{
  "num_hidden_layers": 12,
  "hidden_size": 384,
  "n_experts": 48,
  "hidden_act": "reglu",
  "moe_layers": [0, 1, 2, 3, 4, 5, 6, 7, 8, 9, 10, 11],
  "balance_loss": 0.0114,
  "lr_router": 0.000614,
  "vocab_size": 8192,
  "norm_eps": 1e-06,
  "beta1": 0.95,
  "batch_tokens": [16384, 32768],
  "train_tokens": 292600000,
  "max_steps": 12002,
  "dataset": "wikipedia_en"
}
Below are experts of layer 9 (counted from 0) of a mixture-of-experts language model. Rows are named router (the router's row for the expert), gate (a neuron's input weights, with its number), up (a neuron's input weights, with its number) and show model dimensions 144-191. Each number is 500 + 40 x the weight over its row's rms, rounded and kept within 0 to 999. Numbers have three digits each.
After each expert's rows: "comes after" lists some tokens at least twice as common just before its tokens as in all text. This comes from a sample of Wikipedia text that the model never trained on. Tokens count by the router's weight.

# expert 25
router:456517532582498497506494517541477511482563511482514538474457557517560484468528554458518472468502448498520473452543402527478537450496533473508545
gate0:481535580492542533473473519509557516464453494482526463580486471436449522502471441532533547482551477529500487491469458523485469448487489487569492
up0:504467491510497486481466523517490572518540489448493538479444488410461540540525532462544411582402493490517457510514513528458504482488498494508493
gate1:512526474526489513588576529468549512474416550461469501543437464576502423447477467489541469437531422495492380462501415542459548516539496529516487
up1:518521475587486524597563548479539520469438524446519482493467448532539446418551503501540475479491464530518407418499427535463504541559520522549506
gate2:497559599505464563526469415515490465423478410467554548507420412521525592546506496474508549502542452559460528475486541503422481556478464491489443
up2:523424421489541483481507604493522554539465552518452448487565545446463428439461533516501464528453515433529426544480434491603510483536485528515550
gate3:497475536444474517448481545581520473439569457453499556519532424514444551516494562522527507540532546477523459512517545475414479528470500407505500
up3:507525516417512545448462494574505465456541461452499512531540416515469553500491547544533502531513566487542461510504516477435481528494527424513503
gate4:449525488428458534451463472448482479514500535565526505430483511504506560492527453546491574451550468435493511518478503524558592517535504443424521
up4:500513540615454482499534606579425498507486449463493519484539488525452460466496492492480471534493630490524485475445536442476468547531501542540495
gate5:502516615501510528434496444451559454484470655481493501472510528509472485463382515497484452500496467572469517498438579551533518586483520455461473
up5:575484520510496529506522518472475495498491431516408514546523493498474501529574500522510503482455479436501554498540491433547399393557544586508538
gate6:542527513536564468455475537547464475532481470495540505403539504503587563453457508597551535507471540556503531436544477507491586495421479468506464
up6:497554427520467544464468470524581543509497480508499472566451522529473425547477462400488469500478459509528462517443522477532490480553510532495513
comes after: "\n", "==", ".", "===", ")", " =="

# expert 11
router:520503471534499462529554490516547522486543451440515553447510482522546527548569473484495522492468512546497444454498487546507473513529555527537540
gate0:491476564509508475508508440515446485566542537528467538409502500435505447531420493508526461498500512474432519504468606504554491528511452455487487
up0:506534448490489526522464524485511499479488510500522471584522522512494547472553508512468502488512482503545491497507448428470488464469534542476515
gate1:494569511480464540540515476522550483414538509459571538499434502534474471436519521490529500477530490562519489461506492511556552433497507505505461
up1:458575487501436477515446539490503446505473538485520573459425461465485501409448419519506567517521525517589455473511441491584520460557446436523476
gate2:435546541461443476574515484451575460447570452470509581489533488518497505490534513530461529523497527536501464496554431589516499560485476512478506
up2:515458461521493545486483502536440517525482533505528491529504522450509563425451484505481441521501469491485469521501532472485570439483511436549497
gate3:536496468471498500549503490447451493468541579555470506542500439498463526478491495490528575478518493457566559447514502550481492486541537436529446
up3:557509466488508447516521487488479475439537569578477499547526471485482547453514498467554584456527468468516510462499522555486506468501532436585449
gate4:543497532454465421508519408454468583449451498511509504502488513506441572490507518421463599509532453491509461532432507518508445452484454474536520
up4:479593507419535460452484473506472466482545505560487488551514573493440522496495522478450570440492453487536469502470478488527498455487508461480463
gate5:520493438498570479511504556445556467488439499480494505489513399478515513518534503541492531490449488448503518475595489516572545476457476495450539
up5:542520529497502478507418529465553516513491608552469472482483603492497540535510516533511555565468434438473499517589492552539543485535446491506595
gate6:456507438484536511493507438508495495598500449461491508417441471449465546473578429526487545513504497527463537512423562512506519546424505432505498
up6:537423464431516533506462517530514495487477413521560530447519491532384492558490524479535572494530479511466574510441491513479476453482517505476466
comes after: "\n", "-", "|", ")", "%", " was"

# expert 42
router:509483508466453547478531486559458533469458490468559510481457506404486516497529499477463480461481483519447421500423453450465489509522568502468482
gate0:487483506471516435501502561473455467551441510483493460485558477471516549539440497485501545447532493528540542494532445570504506426504573498458511
up0:507485470485531459487483512490510569569500486494506496482537403464421488474484513505478537484635455533567484475511520553450524486529520469552519
gate1:455490457469527542524515540506536499512538399431518482444475383490471528452563479599455503485540512559518483427584496525572486474508436510473510
up1:469507498522492462419405516510425478510558558547467516464571604530546482581475438451533438527500502528489583558394519534531535485508520521493485
gate2:500557530514539553540524455471544486524563498470502468507453433562474468490535513514481527521468518532471427448494505487515498563505430552448479
up2:470489522540491529504555503550534473512578578534526526435435508467556493490486495458533467484439487479485549490480487530442459545432531478502581
gate3:556502445551524497566519556541486455512555447543480496600467528490626482489503490497482477571495522498481490495462411521540502576514498523496468
up3:531506455506484540532538513549478495514573498545465461609484551503610521520493438507495508515535526505464509523467444513596488551497518505485447
gate4:550526565571518473511527438390487470442460490466469496529568490520472490516512480508449474486482557461489459544565530519434514517529487514453483
up4:491493563566533494554477530402481421511488477481464495594522457511452515550504466464458519479524570455493480509559491533445535570489548516462498
gate5:488557485395535503516538459448457592485432490499481536528499454557505488511464457537480440484603476543489510528510533498438441519455583528457528
up5:509547475456483461486516430464459570491429454538468502513526434491525567463502522518498499502560486488457466516504519538482522515529503522554462
gate6:532493491457472494572527503533461526504579558477483491474413556511473553481477455564448481469504546491551442456483480509465489484522477500506426
up6:541504497479481511526530531553483548487555519453493487472459523502508556474486462540472479458490577527577444461464469527452488466495481508552418
comes after: " |", "2", "|", ",", " in", " a"

# expert 8
router:521485430556512545531487468529470505502467538526491493389504457447497546543529470439450452441550497540469529525437530406558461493487457520543524
gate0:509498452435420581481451561539438576543454456537534438514504529497558488550535521516473491477461439512498538507473535481521496524572520594524443
up0:459457570508490387486504507535463449493527528518461508508453479480474465427509471443496556529532552502501579583489527486537455437452509446520536
gate1:569559475508528489552473462501505518466476582485567491489495553524555474494505539461479489477509469484589480541500466519508480470470434558464463
up1:497518437512532467522512415513492479520547518490535421507496572516539470491513524459501487459525496480559537498475497542522440491447448447426461
gate2:445549432494566503467515503505488505465551536500476405422510542501530482564433529545550536545511446517453566497498472498480492481543497468416491
up2:457422568578472469537492524524431512565428513490482514500493486514541431447487444465516456456512551494461505464512496547523501545468536479477523
gate3:562504533497536466491523459574500520517525521529451544428542531497608533475465500511447461539499607534550439482484551494523546522506494467473464
up3:467497493479491514443452522434507491537447471448510477523572527502395438529477508553509544534457435503474509531557479543530521494500448539490518
gate4:505518567506511512499526572529499511430498503590497459423508575471561542495614462532503519503465516462577455474541543494600476544443446538476535
up4:469587537549495456475407477535545490396443533542514446553520545484526462522513464478534538493453462445524569542476571469523550516574487466543553
gate5:509564496538464439539571503497549576526501481536485514560489474489481516510477483503532486476471493473445425551463435475526481552505406589542502
up5:439556489531497532519529501485540505505534523452481658486487460500482474477521473534488491473504488458476486485424450486479524599488485546495460
gate6:498482500521540532470455466504580454454434561503549469492533514510345513463471453534442511475446464558489468533429522533489493509531498494517533
up6:478497457460543455529524510445448581507472544520522518499498546466529436495520476438534556597493440451528527568575409541498479500470552530512501
comes after: "0", "9", "1", ".", "8", " was"

# expert 41
router:463492544519498504431502489480486453530542480461503552537493507493493428520449531463497556496538465481484450464475477578499465504557581500469504
gate0:510451512453541513497522523540562444555561519481452499494511514609460456540462485516454495501511498540505477537549526454542494532512550442480476
up0:482541459451526421457597543558521503544409543518493487588479510534491450480548507464495467475591464459484462502501482570556539470536498547523520
gate1:516483491548536487473537494542446488515499546495576497517540471489651509476497502499442423454529530534582531428467539507472543603526511454525505
up1:522475519483499550517561476489500499539539513566502481489483530523497487543543529430498464529459461449500482558520506478541500444512511538546541
gate2:516458499467494496503427453540444468550480515464512550493497459526499492493475502535470453543504553536468513584544508488550584440454547489425479
up2:521538477564473497512519465535475443460483498492509504453504519443534512527468545525406471541496498490528601488480488553479515440517507527501505
gate3:512494530466468587486439477487491457500574503519482515447512464499443499479467484450517576524538504494471508528462502538479540577466477487478565
up3:493469503518478386513546533503492510545465529442500496526501529524550449511506513538479405512496487501509528488444514465499484476538513482560442
gate4:545526460458499424477493455452508552436492466523450481544507402542538520447573556560516532526579472549536569540514524549463566488502453526480491
up4:540502558522483572482452524477511428495467511454548487444459590424496506536457488472449437455468463486451478456552495519499432532416483480527551
gate5:489513525448542524517503539424466468468481577541538536531548443504556590525459521500504505454492521498448536465510507489523519593496490512525505
up5:466490520465512551510505527430488459462499531516537546516526456522524574480480521505477506505499558532448530460530495492534509534500480507543499
gate6:498546473529549549588503504501524489514553467496525480488494520473477578514543510478492527516495531386558476499424520453499533481537498571440505
up6:513551516482544474554493486485503495489531464525511478492490521466438656506569529488572519553531475385516468517479513484464535516540494608465484
comes after: "\n", ".", ")", " =", "==", "\""

# expert 27
router:496490514535588579523562565565499487463440508497492514502572519581474529473525483434534520503490492443492525440503504554513480496487467495470433
gate0:567578545526501522497456460508482518458478481433488465520518570511481491449497520466523520449454443441441560523458533551503496465468501568452495
up0:416452457478489443504518512457508412558515548562452518516486474486460491479538426504523561522544536522495475483546488471541535458437517456501508
gate1:435613455481496529511462504554465582514486557570532552508495524463580491504471517479455475525431472560532512524554577506505489451513454537480531
up1:435601452490503535534481501515441569547539554566540566493514480511581482510504515469437499522436468530482515486525556510510491477546437506470536
gate2:467494521575585521586507420508549519425526504444502413586445483503513448442525552605484491498490485462512511481490487505471471552500507551479496
up2:555526452492493526426563525499484561542572521513493463438512544542455500517468445439553519544439488517434535532510502432533531478434484531413493
gate3:554492528519494510460526504499510499497429555455521406452512432571542500562539463526508465510510470509509567479562506421473447452478539507489506
up3:527444490469458506472491520555437566508530468530482488410464507527504486529468483467507501609460473541536474456523464549458561534472464468419488
gate4:466543476521578494482442513492559487477472515532463481439565465542519489498544492456400544474568495484576514472531500525495500449490461461486497
up4:454560505472551468506519533503509528475491487501521546517506479593494591511587511422471512508551503558551503508498560536515500534537509463482435
gate5:542474525472465518527558511519481527428474483482473446584555465520457501502434513460533485484525496421527456507533499412535480532543559596471518
up5:472509492502533462460428496453533460598522574545490470425404560521536466550479533546478512478467452594539532522444520530446547457486474434490513
gate6:439518458529532534514471511488541389440523466482477488537454507545487470465485454486481506433519511451491466469497484513537446528520554473410549
up6:555507522452449472510486442514484596548453493468554482458535492443543517510522536542499465555460484537556553576521528473516545458481443556544455
comes after: "0", "9", "1", "2", "8", "3"

# expert 22
router:420440522500538547488496546483545523479436563474500413500507445479530551527475502534517487483568584498573524497465475533485405466497447493548485
gate0:499506527516589480422441451507514457500486512507502478461513475507461444496461504505490560512514422555487432546451569479492488436470499446440508
up0:490494521537623481407431439511515445530461529509516481450563459520486473444488510473492534528525422527505451553453542474507468451473520433494500
gate1:518473536440507518419411484452469468482533467478446533541423475532473461461495533509458519533491470496519558495414530442483468448456504516501483
up1:474482488411449463465496488472479510457607457523409548557458438558538485495507449462477544547525426464503587507419509459526480462469432525484498
gate2:473480562559528496537509532548524465514550533496571484533523554471470429521467511457434428461559480474470533533467446466482534549496528527446502
up2:504471544545599544461460528534542500524480548463593493503494525507476505495500522525450400475516499513539583452494429488452506526487544505481446
gate3:548530499497600535501465481544476598478454546496530422474522506522498513468469493435536467577492528503521437486493441472464489497494436510545516
up3:524485486573492531599509461461543442522540539499545500503483475470532494544459476477463569434531518438440565463528488526551483547499486533492541
gate4:549484502548496446489585502466506575491469521589476549544535538459419476452416527469453587519545535497534517514413458501546560525512512508494543
up4:522445492583454490516566533491537596514388506620484493542534511500476428459465513469480565531544541453552549499451399531590595531537510506504553
gate5:499503455557533533464464521452560477585518485463439496479615496511483420515499557613451536482477575526531540449514521483550510629540508551458585
up5:486503502500550520507412568499547533532564471449507469510555528522467501464483516524486455583409541508508575485492509517540526554506503570465534
gate6:512452468567521435494492448494584513517485517454512518581506436582571498532494509456444510516536416437472479532553491511527530535478428485525433
up6:509608484490473471499491437475497535506527466575565454559527433499490485464502550460457542506533466460406483529478565426568534555499490513434476
comes after: "0", "2", "1", "9", "3", "4"

# expert 40
router:441512513531513543473476511479531518542497517505475522428482463543481584509518467531502571442512483533448509518500527509511478437524468466548509
gate0:535520478435447485524546609513496526574491478514447496529502539435477520474519525491524476491462518520496449558474524488451515456518540522513522
up0:532547481379461475450517550521466538546491502533542444521537569423509468493488509504486514424527572561506498505511593501472450499426495455531478
gate1:460543528497523519513460476509527529441484516534475533542520523522500497505505467458447516456425502515427577513503453483498481484513453555563447
up1:530485560497520565532442515419472421542487457536495472457511479535482483474502440533495458536440507471452411503531464547507555534547552436427517
gate2:539517498437505514511531459459484555514554507466564578520539445496440496481479505594510532549556474495502529541471497457537405502457462533500510
up2:497503539564516500522470512549547423456466493521453420434441549516523476509522495413451459461430527478501469490517493524495589501554514486500480
gate3:448551464511533518516534494577422557529568573512484518465504505466474467497535508416481502475516524492503461480453476507480451480515496519510516
up3:489432522456520467503491511463642408487481419536519474506515488476546532534458501560490491532544479497492552426574544490482549496575579490455451
gate4:517456420461463433518552494455514585483524480505567552552530497421509524505531539529506521516517495486548495439520531594444543469570442581546465
up4:464469466500519525555564479510507597490567486483539546566605463451515502477572495546525533465537573457562495439472511502436540468552468613571492
gate5:555617562519470443496524446510540471536514420563484549484473526468416533436515510536505535474466482485443487521482521468496552417468486525523471
up5:445414466451504520473456542543460467488463545381497466495532443508522496594479504445488462510566471451544501473530565475466454540523509551441558
gate6:512498497466520513540602515479477483580526448445536465507484555482488410489449486567490471436458547520471532594509547525505496553513553463483529
up6:386473475478472451441386521506548485442457519530461536509533453482472510497519537452512500526548532523482473433492446475479505462489462566500439
comes after: " ", "1", "9", "0", " (", "3"

# expert 37
router:496568492358486488472457479482488487452548536477546514427492472478529490468539466484484455452571514501448435535500535524578500499498442568460552
gate0:515502447525512539466438502487463479537544524530474493544504466461516588469484507465538544495476501486510430510507484442538516488521486522526502
up0:547492584452436420432533487454539506532471492531509468434500563503538400475502482556445450487480479525533571467557521539465522556480513524468478
gate1:519539527432482465509438457543483495568464501521487500519444512415525503450444469482489471569513479512525520420466454520552525467466501434443486
up1:432538434452540481462418442499507499520455502510541463512394500463506489485506498541515458542488441507533432469554493477522492413496487485550476
gate2:573547561493536533566496459464506499450467444388498558456530547510483465565546510545469457514461492432564503456525472527464458481511451498433481
up2:560519578482512584566451415453515544484457483439485512518542493462499508569534534564456432581484494449507514474532468463498450541490464522480511
gate3:510558493556448534540429464462467506435551549482472507456499543558512517513412578540535489478508524517526525445449556508423526586531491489470500
up3:449450510434577458518587543535497427530500461525536489547449445453496483506554480499469492499531433459479476516464483505555449400502505531534534
gate4:434549521436501532478522486558506517488516442422482524480513515456471485500558525514491461481522452486500560509510568488456514513460528559494489
up4:557436501556467478511492520551507521546472515607519473542462453526522569515436459485538490530493578458541453438454465475524428494556505442541516
gate5:507590482557468472473451499486456476500462493470544556510464535552529481548451557513521394524488522468505494477498577484535531556444537573496505
up5:467428517488499516516457504527501516497503470510504488503436492507520467505510489485511469548490444538527497514433488527504527500497464457469528
gate6:521520505499458460464506510506427566536470534524498475492576520499480508546450502495512480529514572459473500540467512458516489556463461518527534
up6:569574564505495499522578456492513507428490517464553496529528546513527504518481536496538466444486448429418406576496443514501509516539493453512511
comes after: " ", "–", " (", " on", "°", "′"

# expert 17
router:508552536537518557534549432464477517481555499481510499422496486512533521548472506432523516406485546474459459484522556479424434449534545443565493
gate0:511550509500489465560519518426489555467442564492523453519436489463544527437484524501544490513497494510586472458452529541460546545565473486461438
up0:482434470495578515465433467487524433449506489593443538503482532568510457539512515575480522476528546468458483491505500443596468494464503487496534
gate1:512466547532470568453536443495523469429490460465556506527492448509533500487492574513516533509562479580554455503487455493542514464474522556535501
up1:498487483469528443496466536483521551562495543543427522512526617531465452538440443516507486528436502456448539506528570550449517511537486466455499
gate2:485523529521446541497479516549465497488485488510421528520469541505487485513551556527534540525524467516468516538497447506515503520497529469552494
up2:526496470482507463464458497470553464525481498494492513493502454526573481523452446524497513502490496510481467490531535457489405519459458553468525
gate3:565458494535533471477537576516468551566479511540529404493539469478581532534458480470609534491446453545551533488482444494453498495511519535521530
up3:487540517447504520593542424516479522446463517476435457512421437494414493470525497488455477565542468472535463474471529438523480500497477474499513
gate4:531552480518610531516503512519481505436454507473519578544529556517504531505554497537489499450534521551564489542405467467464498447484451553573525
up4:505562519502585521487460498541505536450423508479494543562532565460482545469558497497484497438528529521568428575411476472466492452475452528583472
gate5:487456469513519439509516482535462446571522478446564469545452434446521433554451479522481501469529507518472490582496511527555486498539497482443458
up5:464543508463454528498432455530561529411453528517450536528499581560506534450537528505456448493457515491485532432482498490519597405474480480500501
gate6:585441505488521508491541500500493517504457474410516486532552455527529500541470447478467519515438403538548492510507479508476528466537486475525490
up6:559450524529504482468513495549499506472494499416553518522552460536490491523465484453499496480457445560472434467498514514485545453490456452511524
comes after: " |", ";", " G", " E", " /", "′"

# expert 4
router:497501588535513409469483484530497490527525445487506570472462452449457582437544519478468486441544457492480512481481463431492574468536511441509535
gate0:578471522438585510490426427430479504503498518576439530422527450460539554577467550508498441518487504451516509533482508425435533500516510512533491
up0:537457537474542527502479457529446533521479534522500512424507544486470574513458482495557476490480496479520521526528453494464516452458542564499603
gate1:515478474481462457493510449461531467548425508449472486592481514549553398500534425503485486470579523418566553528448519442488500500509594470525488
up1:546512517532531597448532572463483520511547442518493485461559512470481522483464549532495473458527497507478454533555492558474561487517452507511460
gate2:469536412436461510550464487535490493515465502478469475492517499595479488493581481435439486468575556558557498549503602481517482494520503487469505
up2:505475464550510460497519495538511541545501453473589520455493486485496502461482483523504476520482590453456466513459400486551516461412541547493471
gate3:463491469600527542460439541516613469467491506524526500482486479563471475518528480493542510489525529467443519425541509581590491585534492489508495
up3:523560524542481530475558469470480530497487546531512497477475539458522436516510535492494430507554496410525514574478495450581506521449469544503485
gate4:498544503469460511497470487522538486551526502528462453479575526488441503485466490509447439557488455539486442447454525433540437471531455497386509
up4:484483484531547541539508537453480484464523527473517555477439465552563443510549484522501520440468499536527518478510483523451500574482545508587565
gate5:438553538447530509544468528561420515497530554520497532450521448533513501511489482525538582569476462565521584500506433495565458550461489500404584
up5:516456467561477439460537446491565396534556523556521467530493517507546528506452518528469415416500497519445461467510540520417535424502530485580413
gate6:531397453511506491534500504517456483531553506547437462458427439487484537474419473476493572510443543535471542483475539579472582507514470491553515
up6:568512494500547518526532532557467490477508486506435455548469471489510536505516455565558539420404524410514495483499603508365531482516474468548437
comes after: " |", "-", " (", ":", " \"", ";"

# expert 35
router:505516595556491492516485539479547468574525527526542519430532544537498544536523550502510545441498465515545503511534502541457525564500567518433532
gate0:490515492453542540525433432412471503500548529527469493515492497495437467443490482500562562520512456531544564432481451557533570488502486517487556
up0:461530450497508494465496522490514542520499461492476567528537539560546481500512517547474507469575555517438513423460515514511490508487495572462476
gate1:539419563481520504502557445500432550512472498508494394529566477507475507503459474483478530529458452523543501497552515540533535481467425470518488
up1:480519448481470473507404507469526454458510494501478613409410545454584496525507554570532492484561547508439526511465494468477548540550552531493480
gate2:466560493473539473519453543514490510493452487410539454476486489491469551553507388455561501481420446467483448534520450513554500517517481430501487
up2:505479516476535524556482567517492503493462454445535473456530565496482570569493462446548523468444458503516517480519449567491520535499469465451466
gate3:441539521501499562520511528460548543560515500492517470481513529493483508505485439472517477512496472491476482496499511576510501568527520537404514
up3:488477526469448499420475532441509481460465479540527524456562507537492489545476515436420569520460538492504514575473478410515548485459511463488502
gate4:463468500479502491527543483512479505474536490526532517443530479486503491451495521500440501511591506575520465538537439565489380462405480486503448
up4:480447494481499478541537434533481498498535518522578523455530489493482493482521533490443523519588476581492476511524449571489409490394479474519458
gate5:486545491508498468529513458521532471487531522565527464483547491502455487456518513573549505459474437435466496472430508456510456455597504470516440
up5:475491565490508545498481515436437537526507512486549438532491503535506454384492487451524494557408525494453512469440459441522470516480517494453531
gate6:539525534486468484476467546397520506468400434519511464494532467529513441490547481550461491437487532500515530536472501445484472564534524462604425
up6:476515473533579459531532508582473519499585557434483508499493533451527496489473513469532495482539451462465490458557551537494493450478473474423582
comes after: "\n", " |", "---|---|---|---|", "\"", "|---|---|", "|---|---|---|"

# expert 34
router:477512468444445511330544520474478499483441497474521517519563520459503475500473527542577541447544501501480530510549516496521480532541550477552515
gate0:446457445460490563554541574478476558554491513447414471565442508626562491490484461441494527505509526556495496479483476494475548496478586520475579
up0:524509551489518477454472437511518436454539475538544509458544506381494501534498547539491479484504433445484482486561498501564430535550433529514488
gate1:498492414458411481448517496516420519422524470427460531492494464463531539484519522513519501544523540481442445501496471469549451466495512493530482
up1:467504446505468505478535538491552509434496421454539519458494488520522506499562482594464587488538468542471502450482432461492448522517638440625452
gate2:477521483461513512466407501560533400504484460547547474490554539504521578498532488459495487494497443521485522524423544504525498497488475467482478
up2:524520489493516532503508587421567486514508533497524546511506535542517467493443502557435523515465520554529529471547557463500522443539396564480462
gate3:500422515574526526482490538485550445536457519490513409467500501552492448481499414525502519483535495435490474503457534523556501552482530467473506
up3:491436553512467553494555521504511520535487568488532454507427502539508519498503486505529538537509490452516509525537512513529517593484491493522487
gate4:562445501563470559488533550570477551552544492478503410532537461510494493495553468493544527546516468434401404579466436501427452463508574440537541
up4:516520464435424484487443527399558432441468562477500574461548594528470512476484535515503529506499484516574598488551533485452473506485451474459485
gate5:476441535421561460479575539493458534482535521473458491540479541467469497492486465524481497459483496498453507526525527420544460492415543436497540
up5:460511549508508463482545447563500476462425529520487495565564471479501493471464519511488513478527554511526556546453568480466507487489523457488481
gate6:560482498481544424496482521497555512471562445559421497501493570543490480532468507480508494518504435529507549559547499577496566522488538545478525
up6:558488477442473540494449530540436499518568505546528457494504551449525464493496579504594548484528543480451507482470521493423455456526460544504473
comes after: " of", " the", " in", "'", " to", " with"

# expert 29
router:572516566563501556424483512560564510522475480484461477465569540501476500511479438521569546478502556539448444452475491426522492502451510495466528
gate0:526457432486477418526606534444416491399483534486457519537449510485470495502565462506516544501482501463512484518544436470497511459567516505514527
up0:446487469563499431494558534485479535495462515460485532552622472520523462570474458485481472514488486505534448575544511459617507487495533489472525
gate1:481545481491514480504472569496481454512509468556491590502525420516508447484508499486493500409528516456520582451509517503531520520487490588457459
up1:463494499449515473518511453484513574496508515460470459547504550509557548511481477452457467558485422506498505541507502471474483510543461444472573
gate2:535562490437523466503503447561496482497465462534480550511467531521501525488472570477548501531459478501557510540520485533457572467488499524473504
up2:480443457568475562504528496448482515472571517473519444494467478471511510539528459541439477467540529500466487465479499482534412545538474475516511
gate3:510533555479568459507480454489468524512517497450490449541533497523488477475509503463539419461504461491449520466515505487495645492463497483433491
up3:560471531488500472492496419493420548532559492459461527549477528544451476566502489484503467546432475546497436514474576471472444455467460477490496
gate4:479446517491568538479524498539472491548493528515474486450470545494455493442506450539475527551480464492532525534432512439520499534419511493506438
up4:423453482552416480535463500471498476482473498439529549505536477516542473596564551456449459464532505538458495478526510546533533480525529566450608
gate5:517526465501498521473535479493557474481471555482559534453497513476568503515477517476497526495576423567508457482539525553451495466508489475530514
up5:512497442553543514515542502471481519478467521531521528471507521501501503471505534447514554513559422505486420465562519544420514418509531520551491
gate6:461533526477530526513441483494471488546478511502549463461484504485483483424484522499554506421459478490466475467555478471495578527495474522468552
up6:459528518509535544491509555466491456491501473498546477544484522523495470427444469540550488464584488477438512513551503565541540499518514495498524
comes after: "\n", "==", " U", "′", " Location", " Department"

# expert 15
router:448517543422479472518530537530521571531531473553566486540532459433416581538569577475518499550536482450522500514513469494508518471480517518533499
gate0:454506505526498430464549528498498526523519497518474495504512444472494479448476463524485487485513540535471552554525523502547462496573512450502471
up0:505471507508521479526425415532489495544480502531496437485497445487536575551465481417613475483474514439552537508509446502534455439550458502494443
gate1:499551469444515501473580476494522487467488456490503503434532413482502502419533504528495468515501472480490480473520477494490503442515576490520474
up1:504477492500446430515549572528501495506463434511497407537504425452524483570475517497557502547460543528533588474479548448454500507482470587517551
gate2:540579464490473453459508452503508535483490519462509487510441547548487452601548517430500512514516462564534544518524499553465525509438503496472617
up2:502531499454518545526485439506545577425589423561502522462421535511489508566479474459497465545466495521495507535422495554551398528532504597517506
gate3:437497509431489486455529485494530507548606517466542486532586414545530521479536452524536559438595459530515472484500500486500441506536534411456533
up3:496484554431481463470567463479530512555537474506513493531552393502495509494506481530557515460581469515506518508479517436567466461542507432481488
gate4:514531469510542460488471585499503479430486556471578466540537573555550514511553458563444511484519515496540464535454504502501467508464546430506521
up4:491501482506475541490507561467526508433501547514527480532510599425528447494487478595477484426516476462475444567524443549456496504543537432466532
gate5:549529541481491492529475495439520518513528483520460419500524485468422534520547401569471535389548507536465506482505460467458423540502537514472516
up5:568538482491419569497533481478456565449484531471484479533516588515561539528483437473561487540532532557558493526499524513493511396513442448505517
gate6:468501504540470452536499505485513536493524480502510467519521541564479459485544477545477502508589506518511529473523538541492525508506514452486462
up6:504489508533480437506542484535454552493523464503471514469553495501483522482570490539485491495587494465437478457563463528485491549529512516518521
comes after: " |", " a", "|", "–", " on", " an"

# expert 26
router:457419487536440462545496452566490507484461491535454439502477498524497525574533452486497502553468464537468522535509491551468459564526466465570452
gate0:481509513496516542518468487590474498485483520566526518453489574503494444507425449515591532515483530518441540507446505476559483482471557520526457
up0:558522527473546486526480440496563461459451498476568531496496537595399451464530478459548470488522511504515587512478486554486512470463459414516556
gate1:542434520494563493563475453525501454429454506546496451442520573446438560542502432536449442466460539526492527506552454488456457477416475503502522
up1:524549508488550525484463482494458504456454451522451510486500453462426540467551570425525562498569489465547517573468535524433465463489486531511510
gate2:467454447506490534573529479515493444496578510487511483556487500448541517559500446527468542506441444519490475503501451475527544406488543539562475
up2:592532450515555533482515540495464554572466492442496478513452506446488436490417475525553499487493533433515480533407489490573546429559493508526504
gate3:496520457474500553558501519531566509518489554504553528542528542438456523550420447476448527485468509549512476391506447479490493513457526493511495
up3:517484452509472521489490455509526489355496511424506480497472505469465523490526466500577490447566446464518485437524468512509482547483480460482492
gate4:527528552453457456527536460529466471466541459421537455526465490474465567474499472527410513530480507410472534498568468518449533533541506468508471
up4:471463449524521534438455503460547517519484533570443521457499541498504425531468538479533496486515494567499489501476537441573491449426524538483546
gate5:501542468518509452526514501502517504555508513550513455557580529500499451512498549533470539448530394498530495477527520452521481546496455501529486
up5:463464505480492557484452505473512488485481521479468538443406483544494528489479450453531452548451545500482514546437516511490550458500571475464554
gate6:514542478518466546557563493402544516513426479512389524519441477484571527554471430498484521525436471463512511541499499448540585574480570496525521
up6:554517468493538508502526440431526520442504441528454533565496484454552594536480543512510477539430501490464428488521488506614498451487491484496544
comes after: "0", "s", "5", "'", "%", "ers"